{
  "n_layer": 14,
  "d_model": 256,
  "n_experts": 48,
  "experts_per_token": 6,
  "d_expert": 64,
  "d_shared_expert": 0,
  "activation": "reglu",
  "moe_layers": [1, 2, 3, 4, 5, 6, 7, 8, 9, 10, 11, 12, 13],
  "n_empty_slots": 24,
  "router_score": "softmax",
  "normalize_top_k": true,
  "routed_scale": 1.0,
  "balance_loss": 0.00278,
  "balance_bias": false,
  "router_noise": 0.1,
  "router_logit_norm": 1.0,
  "init_std_router": 0.0258,
  "lr_router": 0.000424,
  "vocab_size": 3634,
  "norm": "rmsnorm",
  "norm_eps": 1e-05,
  "tie_embeddings": "early",
  "optimizer": "soap_variant",
  "lr": 0.00557,
  "beta1": 0.95,
  "beta2": 0.95,
  "batch_tokens": [32768, 65536, 98304],
  "seq_len": 512,
  "train_tokens": 380500000,
  "steps": 6264,
  "dataset": "wikipedia_en"
}
Below are experts of layer 3 (counted from 0) of a mixture-of-experts language model. Rows are named gate (a neuron's input weights, with its number), up (a neuron's input weights, with its number), down (a neuron's output weights, with its number) and show model dimensions 128-191. Each number is 500 + 40 x the weight over its row's rms, rounded and kept within 0 to 999. Numbers have three digits each.
Before each expert's rows: a language model's description of what the expert responds to. This comes from a sample of Wikipedia text that the model never trained on.

# expert 15
Description: Preposition and article starts. Sentence-opening In or On and the following the, plus preposition starts like in, over, near, and the letter t inside words.
gate0:537439537519480441581464516560482539493442551401554463526468456550481492465512541482507518521558493510509441520536445497515581498519599529520465487445461510523567512527557508540522509508506530
up0:498454507481559509534477557510546484492523490429573501466472525505551536467529446507555503584566539476474464497539522497550442572500550543541525508500546503502517541515472440559515452593455471
down0:532401481531452505457483469516530475486533489508460529444539469502542502426533488487449528487540439501579512471501461575513444530461519487547496483490466466439547513449557452515524494534559481
gate1:544474458566533486581567468493492539439508472449434505494387457487490530446519508475545511484564510502564512530471558471464478538501496515502452513514451459531492559499483570495501470514557460
up1:522471547467522509476431478529505547497564519482534508469517506562468430514475471459468495560467509445502563444536502470506580514538570472485493523491565573505526471493486409448488568468467464
down1:575550519492501523475553546454517511601477573506527529506548522501560507483526456502544482494468476453490515463542570460513501506485488497474589447477500543567493466498533561539546460528483536
gate2:473504484537562532543558545523545596501436463499499517473483515500565538505464475492451457561508621492545440447484470486514469548460423507509500500525527590468630458498480451528495545486457476
up2:483494490501517463426485508504497471536573441524460493490523465536444439493543504522501597497422459522444584517521491519485550487503516471444489505469485487504453573544477527420474516504523487
down2:493504559519532543484544540512502481557526524546465468524500508555498420454467486527528522429549506534495579463540528455514445507550519502519497444494558608490470533463512551508486494501470593
gate3:520449489422485465525481495434532540492488492438479508526566555508520535557459518579419493503575492474466489500472506510523528507506456593533494414516506535489518443556471487472440468471417497
up3:469517512532491477510457527556437448533529432596571519448553369524456488469565499464487481514544509510507509532550449465470479523498547470516462565465469465522557523478468462484517510456515518
down3:578542458470428499495510533462551548550545461515534495590468474555477540510497524546484444554507518577514546561475510535501483486531492572495520448526506501431550497530543457486512529540510545

# expert 19
Description: Connecting prepositions. Prepositions and conjunctions joining phrases in running prose, such as of, and, with, throughout, among, right after a noun.
gate0:512486541551451534557521474448516543547459528511506470541525523468530514412459486513542534460453552555542416505533527555500494485583480503500516491502541541509521471513474484519481432611476473
up0:515523512537511506531445492462547480561498490524485467411464459486572555502538501492465484495557529525571527464452507474482490502487435489484514460579519497440433453508466458525513484482542439
down0:539558454479537470509462487566460504542501557493517462480481561568612495448552482433531507483520416480503464548438472495547517581556470436563467473474493505474551500429524534464533497480495518
gate1:444511408541449493492496542528468502519465419483487498448481494522571504450565558446474440476457516479519473420436570500457494543491516564511443538413481508515541472519515461520469532485514516
up1:568463565477564539562494528457566480525486497474506461510495455494451468505462435541555503531543481561455534543557425544575514495476490460465488473558534475463489508477486519483519509505483465
down1:523465440513520545486505546531442544525439443486471519542454538487440520555469506515565509485490540485523537458459456461510502503547475476555500536493557561555500475484500499594512467513486485
gate2:423395467543510558514458533456443589640478503512492468468527495500536494516496530540501511435511499444451511485526450446567514543452449537469507541535549536501496498436487544539529476501477457
up2:522610518479460447519503497520483436376516464456488506516483487538476524532491449431490518524511515554568506528445544523435483484526558483512534453462455443496504510581526453458454498506551553
down2:445474500414563522460494550463531508541504536494500471526504452535503478486549502561530482486508491526405489527480446628507513550489552528444491500501496482450478524452494568486544494479582526
gate3:506488498454539536504495507494458493451468384478484477537489483523467499467466404489500534469509553518387517503439614469557440440489441507426496479500520569470515473442542595505513413517505543
up3:483502493460525548533546505489473507455515405459494493529511471516510494449445426425494503534542557499452525521434609482568491451497503469433506477522516577497512484419526604442483419535486526
down3:518497485460501442554462484593524500532541489524483527519433514532508439411575491484471503480454497463430477510481448520542459508557480504529576516474477587474490414522544460537589485490500504

# expert 8
Description: Accented word-middle pieces. Mid-word pieces right after a first letter, especially accented vowels in French or other foreign names, such as Frédéric, Fédération, née, husband.
gate0:506430420408469456428429520450503515455526444529492410458572466471476581525496502506471503499530411448509518493525532506473449567592520519594441476509502538443515517437499483508469446552460516
up0:510435440404426437436433537430516526464520479525499432465572483462474545514504487489451495497524399468475472493518524484499456562570527500549430489509497518435514515461496524495481433527466521
down0:463502539416514497423584594535529513494511497501513472495458507504559484518524514467534452540521516528490542460575481538469506475593490557507466538544497472522500477433540536479481479495490514
gate1:502531440488512533480534543511454490551553469518495581553560512456520455506464505492522508509457479542452467531582484568436418510502444464521483427441528453463469541459545558484525528452526566
up1:496556523535507453525519522476505508493485498501482553451461407468512413484502427438480492499486515469553415560487558516525492449553513451423564469539550461507546468539454515540568481513490488
down1:461482475468554481561523561547485484467479480422484511456515518521504505490481472534506505527522474489527453465472508507450490526464530476480432463512398526442470535535551514496469447419498487
gate2:449535462515531470472510515513490461555558521506501453460526484471499460481587488488487468452483475606540539515469520509481463472519494553537466504440545442571513502486503508564481537527525557
up2:441550514484431546489500559503539445503509510527533503497536514453535399462550472518517483468463456530485574511509474505532470514569552557454460505424521499530512521538449470622553512479503504
down2:455503531522442529545494606529519514549512433538483534508487545441545467485458454518496482444536512565499481536561480440419498438515523525488513446510494554475491400533562555488510532468446529
gate3:520496429580504459532553477471506523492509421555488502548484543509536526451486409527499519484546481527523510444533490530496525494471556577542498501520557503481573525451521426480554536496414495
up3:502538506415459592442476468484501466536494555466505472455486457483469527518520553464489472543443523521454442514460491485514491470543422411518518488455506502510489485611446560466486499498519498
down3:486470386423525484488451466597460447591498523503535450548441495475478495462467456533467537485490470571528501461507529514484526556520555507514517543480552494550467470561435524470470475526494498

# expert 2
Description: Phrasal particles, common nouns. Particles after verbs such as split up, breaks up, travels north, plus common nouns or stems like team, work, years, program.
gate0:514561495498541503495476439489527487457473532506489510451473508500526488512543463482506484495493505565461450508504483455588456519494506517468473476500430495411465466569414568566494534532508529
up0:534489498486474492470500439537467588496497561510477531458515511384511495536553429470533510519474497532454454514533470475552448507479491480475469460505480436431485456498465445547491530506498520
down0:471490447467474555443490466510463414522507465477487493461519618548539544529534530529476473520498465488514422536455433537480488522548554567484445541420431494477537510438492464518509486452540431
gate1:529496438496511534595510416496518510551499428457531536511506520500513550529517538502505555510483578511466434528447473397499500616475503516531461489554480484466560524484499488494436504527648484
up1:446477546525490513460543536485451495471529549519483487451521553521482454489449480493507496512536454495560536463557510618507488387531469499540588502465556518552473517504528525526552533486410455
down1:475478543487516534539511435545468536593475519390492566522521551512596470533542494507498496517549507522554552443469449504472490429460466463534540512462610540442462505496532443560524487437507519
gate2:476569437500489580448522427501569485539513503510516585470471494517519497489488517542434526566524481533518513497518501441552556427513524486498430491518475557553501533496508605476475481442533531
up2:473534423480483596459552432487589509541535531530536579492514482558534507497529507573431511549510517574558503482522489457545545438540499501480467488512458538557473538459509586455525535459547542
down2:539448499510503429475511448534569487492424492485521464516407597458545457483455528508534466506534517486504512479518495513509507506474512547514516462566549398481516465479533513442532493548526444
gate3:495547429492474577440488495510499442473526494442504459445469544517476554534461533443513524552470472495495489495457523550533515519521551537487492490489451564480513503517526457522531525537464466
up3:523478564548521400565502459491526539534449513535490524569517427487541457482557488560465502470526490482499511506549491496475525465499462467499501517546547456509477498489490566484487466461512568
down3:500433527465485462474444491574501447552430520457487454464541465466568547486522420474451565497504494462505485502530541547488489538502463473568490501574552505522571525455479487521484523470522499

# expert 14
Description: Word-initial fragments. First pieces of split lowercase words after a space, such as ag in agents or agriculture, rec in recommended, w, c.
gate0:572560545560538558543483474469427505450499517459488523487560462526529585521560536522498463545511558506498540456472516408485575447580486481478482542439497431569503563517514458565568532528475422
up0:452433466445454433472505529539581471532509450563528485532437522472443445487425476458491504459524452486487480515559497561532435550439516523513505466561496558456502444473464552454450432473553554
down0:482435456538511498529459420547526496538463503458568467508445516467430510514457503400592462497560506514545550469528511502488531521507491485586508460579523506534488539458507472505525468514501560
gate1:550488495527454498433526471523533495504398501484499561479473481499498517488534553483519469516467529466508461504531514448566468535411477500458437531557460543484443514484457497506550473437496501
up1:444555503486544489539486543490495517486613510521510455472534515499499478517464456547499532492518489526484522519478489545436522453574512502566574465447551451522545496486539545510461535565492488
down1:522506489485503472460530531491518487563490479453513541528421483500441484555467476516491505461545481507481569519492428434517478536492600516522491473498520419512474478497556536498506515532479491
gate2:468538430497510485474552502455483497525540523443537487501507474461473407511522505505449564557491453507547486535427505482417391494563527522521485560483460628538450571503445558442513463446444536
up2:464516450497477503479567484447468494507516533451542481466509465485501439499530496515475549528512468530556495524457482477416401496570551517530482537438473595555440547494473568453526461433437532
down2:564469528568522530481537477520470486524431545549562459472494519544508523419558454471554495528519521440534538505516523505513572592458505505509537498494525528545548591451448506475504501488555500
gate3:518446504492493411487531500486464549531463556489456578526560512445552481544489498520456513553470491532474487508540409550448584544573605494496486488501526463520484565434514516569455499500513451
up3:512446479535502405476479490440474507544448503483449576539538481437553511539515511494468536550466486521507460459529399542475573548559571476487483490487523460515505554484496542571441521479503467
down3:509509506478503503487476468531475542499515488533492531452460522543460522520521511559517503467555433513422501486539480498542520519511513449489456472412548448493429462466452486487511504484488449

# expert 42
Description: Relative pronouns, institution nouns. Relative words that, which, who and where after a noun, and institution or place nouns like school, government, town, station.
gate0:477516488457488529504518473545515495485472543470564471555488513451536515629501536547533506455451473505478547502516400437495480493461490494417502467488521525500472522499469423471526434427426579
up0:491520496569535493488517529438496512512539478523456527443472439544469514372512485452465530568518524447507451511486577535523523495471533488572436534508458465469516477491542596546502566523551426
down0:552556545484538454471564428520437479503485532434486513537436477469389527408455525509516533472499506515476449455435438513505529464461461508483466574493523480510575554514486520543502525441513489
gate1:520475479495493463531494493470578462532559520540516470511430487416494498498526486457514434551470550526452466473496429516529528503546423435538503500500485520506442521512558532559464484515498444
up1:473544525551513477506534517492420541446478474468513529555560487575505502527508467527493576480518480454464547493467572484471486417487524505477550499560445446469532486542429497452571537464489532
down1:539513518475476541510483463458506517491523529414504434512525404497457562488515422487540513502534511425501480542488456475588489558539555534455499473449541456469542516439474461490481493518472514
gate2:454604454389474526481469544474528499464439508530499464452433535449468524517480520441590513500513487516504514484476522443540454510505498538463564493426498516511441510497450443424436488478530491
up2:486572398434484522526493518462570541446462495515540534448415518434497493505460528484550505505545502534526530482475529487560502553540565517441569502470488484504479507533477468439387498476554512
down2:490521504443481531562563500485542566548429484473497549483568495442491476492498493572530490557544531503512540508574433514514548429410480482463475529505525539475482470526524548408506466428460480
gate3:487492539561560453571435503447516507529477542519492473563509529521541480462595557534515515491462497493494444521497489487484508530494574502536364444505468480475499531481497471475502556441531497
up3:496453584465521537449534446542506520477507424483491553471536470515472493494431475509437439508532493460550551416508461513467476511503447517483538561443510498493451487446514514493483504536506494
down3:546418545483479501483481436520488509476507493489437534589457526496584503486517513488538523457519496453587519408569477584492462542455539457418556545542490429473452533459535501452532552525564465

# expert 36
Description: Articles and auxiliary verbs. Common function words in running prose: the, a, to, and auxiliaries was, is, has, be, especially in the first ... to be.
gate0:476390524518507447515462527499484495481540484506481469444487542517483506541565504482540494538468476546446399541456464528561540496502496531483498513415509582494455466471496551483535548534528466
up0:512548504471525547532497468500535486437531494517506497488492469510446452460488450596503459516520559398471577507491552456488505572458559491492467461583462500507555449533510540509479412459512555
down0:507469536517528527453509538529554546477483523487478462498525517489584513600468516512504517477522459501568564452505596574471443453436501468559500550484532462495524618433479531524518489504527542
gate1:504501500494509502438536493484558538447545452494553537488452493478464564449458589487532525472500463537459494514478483479570517467447511520486560622474398438527440478510494447547537494532566535
up1:513500501527481519552433500511457472552461536553448434477536506505516461521542441516467521525500539461525530512531521504451478508516487487524456399523561553472561484530510537455434519480413461
down1:488444560510505477445556481460441482507496474514558479512555468570466472496470488507447532493519543467475502476464519493525490443459513420491491445446501459458513439540444513517512461485416500
gate2:484593455506549559519533513515567497497478461510502499501462501528463410528478533510491513435423458495462532593512473552522449475560453467497477551508464483535542555438477571491476491561481468
up2:467476449492448591510523490413510530428492440488596535515456533448504490532457522534452501535478466527482523555502465490483398519463451555506486497523525493517482466480408484485494494498533522
down2:498488492540533518505531592452513517501474505480573470575466479590528516459466506478535506529506493423487505530479451548569526433546533424577515482525534509428489470452461427471524505520460547
gate3:518426482482442385490524481503525459517529525523513469501453489506490484449523473475458471488484476477505548515516499459517543520521557518550463571502509510498478488488523464517557458486571441
up3:475492503510444458505555483476493530537526519433472465530456452429508539440530547505524469518418459409578565510504421520448538508488575525434481511525493511492533566500473513500496427530531462
down3:482465522500463448463566488445541494531547529433475571414501472522505500465446496528604526534503509433448513472450449443501509507523497503454521515507508474467463477441435538546493539501566457